config.toml
num_hidden_layers = 10
hidden_size = 256
n_experts = 256
experts_per_token = 8
d_expert = 32
d_shared_expert = 64
hidden_act = "geglu"
moe_layers = [1, 3, 5, 7, 9]
router_score = "sigmoid"
normalize_top_k = false
routed_scale = 0.707
balance_loss = 0.00564
balance_bias = false
init_std_router = 0.0114
lr_router = 0.00167
vocab_size = 32000
norm = "layernorm"
norm_eps = 1e-06
tie_word_embeddings = false
optimizer = "muon"
learning_rate = 0.00797
beta1 = 0.95
batch_tokens = 65536
max_seq_len = 512
train_tokens = 608900000
max_steps = 9292
dataset = "wikipedia_en"
Below are experts of layer 5 (counted from 0) of a mixture-of-experts language model. Rows are named router (the router's row for the expert) and show model dimensions 160-191. Each number is 128 + 32 x the weight over its row's rms, rounded and kept within 0 to 255. Numbers have three digits each.
Before each expert's rows: a language model's description of what the expert responds to; "comes after" lists some tokens at least twice as common just before its tokens as in all text. This comes from a sample of Wikipedia text that the model never trained on. Tokens count by the router's weight.

# expert 49
What it handles: Plural group nouns. Plural nouns for groups of people, often after of or numbers, such as soldiers, members, players, children, troops.
comes after: " of", " his", " and", " with", " other", " a"
router:179150088141158198118169131175128123180127152134089112133085146154176146140094090135087110112135

# expert 11
What it handles: Clause-joining commas, conjunctions. Commas ending introductory phrases and conjunctions joining clauses in narrative prose, such as ", she", "and", "but", "although", "where".
comes after: ",", "In", " In", " However", " season", " time"
router:143156135196139166119149125124107115150180147135076112090113109163163061117097100116112157122184

# expert 29
What it handles: Infobox field labels. Field names and colons in infobox or taxobox lists, such as Coordinates, Genus, Born, Species, Current operator, County, Website.
comes after: "-", "|", " •", "==", ":", " Genus"
router:099122150150105133158122105114111127112168139115089135169188116181132089130112159107117094130182

# expert 7
What it handles: Numbers in tables. Numeric values and pipe separators in tables and infoboxes, especially population densities, lengths and vote totals, such as sq, km, (16.
comes after: " |", ":", " 1", " 2", " ", " 3"
router:127101160145141133141178109165070099116125181118097081162149158181117122186103068167132149115142

# expert 46
What it handles: Sports competition terms. Words and table cells about athletic competitions and medals, such as Championships, Olympics, bronze medal, and the dash in event titles.
comes after: " |", "|", " Championships", " m", " World", " medal"
router:171090123119215123166142152128078074134154109130116147127111145131143124055115074185070121118137

# expert 57
What it handles: Polity and community nouns. Nouns for places and collectives after the, such as country, nation, city, state, world, local, UK, industry.
comes after: " the", " in", " of", " to", " New", "ing"
router:126105173166141161137158132129110125138174165127084062155156163178149103128093089136101110119187

# expert 21
What it handles: Line breaks. Newline characters ending sentences, headings, table rows and list items, especially before blank lines, section headers or tables.
comes after: " |", ".", ")", "---|---|---|---|", ").", ".\""
router:108112104157159122128193157115151131127127148113135136088159169186213102116104154127097103155149

# expert 10
What it handles: Line and sentence ends. Line breaks and sentence-final periods, especially after section headings (== Career ==) and year-ending sentences like 2021. or ".
comes after: "\n", ".", "==", " ==", " =", "==="
router:140120107140167163125146073132135171133182132184112085142107107191143088133090091143002088160145

# expert 37
What it handles: Relative pronouns, subjects. Relative pronouns and subject pronouns opening clauses after commas in narrative prose, such as who, which, where, he, they.
comes after: ",", ".", " that", " which", " where", " when"
router:150129125153107181118113086092134142145212122147123136104132099127139120166106144145117071135125

# expert 61
What it handles: After wh-words. Tokens following what, how, or which in prose, plus wh-words themselves, such as what it takes, how hard, also known.
comes after: " of", " that", " the", " which", " what", " who"
router:099135114144098153141091106135092102135159116157077128157152126139160115140128184133117080052125

# expert 30
What it handles: Quantifiers before nouns. Quantifiers and determiners before plural nouns or after "of the", such as other, many, several, various, these, both.
comes after: " of", " the", " one", " most", " a", " The"
router:159163092207168200114143067144142147151114136119153149131132188173174137136136120102123090079164

# expert 59
What it handles: List items after commas. Words and commas in coordinated lists of items or roles, such as baseball, director, school, bass, guitar, provincial.
comes after: ",", " between", " both", " including", "),", " as"
router:170145140201136121131152133128121158141149110174103151144195199128185086128079092120047096086103

# expert 53
What it handles: Possessives. Possessive apostrophes and 's, and possessive pronouns his, their, its, her, whose; also minute marks after goal times.
comes after: "'", " of", " on", "’", " for", " his"
router:136166168127129115153126121174139136139159147124137139109201093152104144159049136095097156104173

# expert 25
What it handles: Infobox line starts. Line breaks and dashes that begin infobox or fact-list lines, plus field names like Born, Died, Website, Species.
comes after: "\n", "-", ")", " information", "Personal", " classification"
router:108122103146107146137110124091101103123186177139100091191191113169122103131071116123117104079199

# expert 1
What it handles: Infobox field names. Field labels and list dashes in Wikipedia infobox lines, such as Born, Coordinates, Clade, Release, Speed.
comes after: "-", "\n", " •", ")", " information", " Succeed"
router:099113130155126163104137128107078087115125171138118140184195087182120119118127143115104084082179

# expert 15
What it handles: Infobox field labels. Field names and line-start dashes in infobox-style key: value lists, such as Born, Genus, Language, Density, Unit.
comes after: "-", "\n", " •", ")", " information", " Binomi"
router:095165170145115134087140105127062109102169188148133122154219112175151157144105164133109120097169

# expert 4
What it handles: Calendar date parts. Month names, day numbers and years inside dates in prose and infoboxes, such as April 14, September 2007, Died: February 10, 2015.
comes after: " in", " on", " March", " September", " January", " August"
router:119163140134112156133157124188122154143173192181115156207092150171108113112100122138098104117140

# expert 40
What it handles: Infobox and heading fields. Line breaks, punctuation and labels in infobox fields and headings, such as Personal information, Scientific classification, Directed by, the poster.
comes after: "\n", ".", " =", " information", " Born", "Scientific"
router:132205105180131183135075133114078094118128107094070092120169122152137141111071127077085064124156

# expert 31
What it handles: Sports competition names. Years, the, and words in sports event titles, such as 1998–99, Cup, Championships, UEFA, NCAA.
comes after: " the", " in", "|", " World", " Cup", " won"
router:158094131167152123133171154113124098144144173153106115129110163125156105102073138128067117156111

# expert 2
What it handles: Sports results tables. Pipes, dashes and units in athletics, swimming and Olympic results tables and titles, such as |, m, Championships, medal.
comes after: " |", "|", " m", " ", " Championships", ")"
router:157095088128184145198113128134110077115146110147096142123116108134122102076109068187080125130156

# expert 60
What it handles: Articles in sports leagues. "the" and other words before league, team or city names in sports text, as in "Lions of the National Football League".
comes after: " of", " in", " for", " at", " to", " from"
router:121150126168157119191119128153082124143130108112110076162142142092146140113094131126089054134119

# expert 55
What it handles: Surnames as subjects. Surnames and their word pieces starting a sentence or clause in biographies, such as Weekes, Lu, Pruitt, Tobin.
comes after: ".", ",", " that", " with", " by", "The"
router:173123149206122148132152168177081120179177101097135109134164145175179112153149097161067125124199

# expert 27
What it handles: Partitive of. The preposition of after nouns and quantities like one, some, last, exterior, plus foreign de, von, del and Among.
comes after: " of", " one", "s", " University", " List", " number"
router:112097115120129089095141081127092120117134116108147141130127162169179145147097121099140070176088

# expert 36
What it handles: Coordinating conjunctions. Conjunctions joining words or clauses, mostly and, also or, but, however, although, nor, and ampersands.
comes after: " and", ",", " well", " or", " However", " but"
router:108216138143185139125101098126119100096158154120093107085114159203126107124147129064094136115156

# expert 33
What it handles: Infobox field labels. Dashes, newlines and field names in infobox key: value lists, such as Born, Clade, Number built, Region or state, Synonyms.
comes after: "-", "\n", ")", " •", " information", " Binomi"
router:111114134132134124082136101107092127114121157106132132170181091181120108118112145109111101076161

# expert 39
What it handles: Ordinals and counting. Ordinal and cardinal words after the, a or his, such as first, fourth, fifth, 4th, one, two, next, same, each.
comes after: " the", " The", " a", " first", " his", " for"
router:143103129162179128106120042145140170131140118108106136111179146150168146141102141070070117071132

# expert 51
What it handles: Articles and determiners. The word the and other determiners or location adjectives after prepositions, such as in the area, nearby, northern, own.
comes after: " in", " the", " of", " at", " to", " on"
router:176158132170159103126115095181075151129145143133091094133177136141132151105119145133090121123198

# expert 45
What it handles: Countries and nationalities. Country names, nationality adjectives and place-name parts, such as British, Estonian, Malta, United States, New York, New South Wales.
comes after: " the", ",", " in", " United", " of", " New"
router:090099109180183190088130102165099122118115170125127034113151159163116118111087093105025081143140

# expert 62
What it handles: Sentence-ending punctuation. Full stops and line breaks ending sentences or paragraphs, including year-plus-period and quote-closing tokens, such as ., ".", 2022., ).
comes after: ".", "\n", ").", ".\"", "\".", " years"
router:079119144141159155151178065142121159124182130162108121142120113179172113113148122112035101151157

# expert 28
What it handles: Stats and standings numbers. Numbers, pipes and semicolons in league tables and census text, such as goal columns GF and GD, percentages like .3%, households.
comes after: " |", " 0", ";", " 1", " —", " "
router:117109140233103115174133075123156114141172147102138120133152127194152119146136143143106100163118

# expert 19
What it handles: Spaces before foreign names. Bare spaces and first syllables of foreign or unusual names and words, often in tables or before transliterations, such as Ko, Mo, Ga.
comes after: " |", "|", " MPC", " de", " John", "a"
router:148153087126134112129180128155149148126154130182074179137107126193166130123134104097058021124155

# expert 14
What it handles: Possessives in career contexts. Possessive pronouns and nouns in phrases about careers, milestones and life events, such as his, her, their, retirement, death, previous.
comes after: " his", "'", " in", " after", " during", " its"
router:113124125125144125164136123164108146106158106170088155113190115151126141126119169116114084118158

# expert 48
What it handles: Infobox field values. Values and line breaks in infobox fields like Location, Born, Launched, coordinates, e.g. states, years, aged, Berkshire.
comes after: ":", ",", " Location", " Born", " Coordinates", "aged"
router:163171109153108151154142145146082120152132109129120120152116134158143105109115118169111173117185

# expert 50
What it handles: Material and descriptive modifiers. Adjectives and noun or compound word pieces describing materials, colours or kinds, such as stone, glass, white, small, concrete, -shaped.
comes after: "-", " a", " and", " of", " two", " an"
router:135159113169143118119189097160123149164160164138123095126146123116152088095114111122081088088195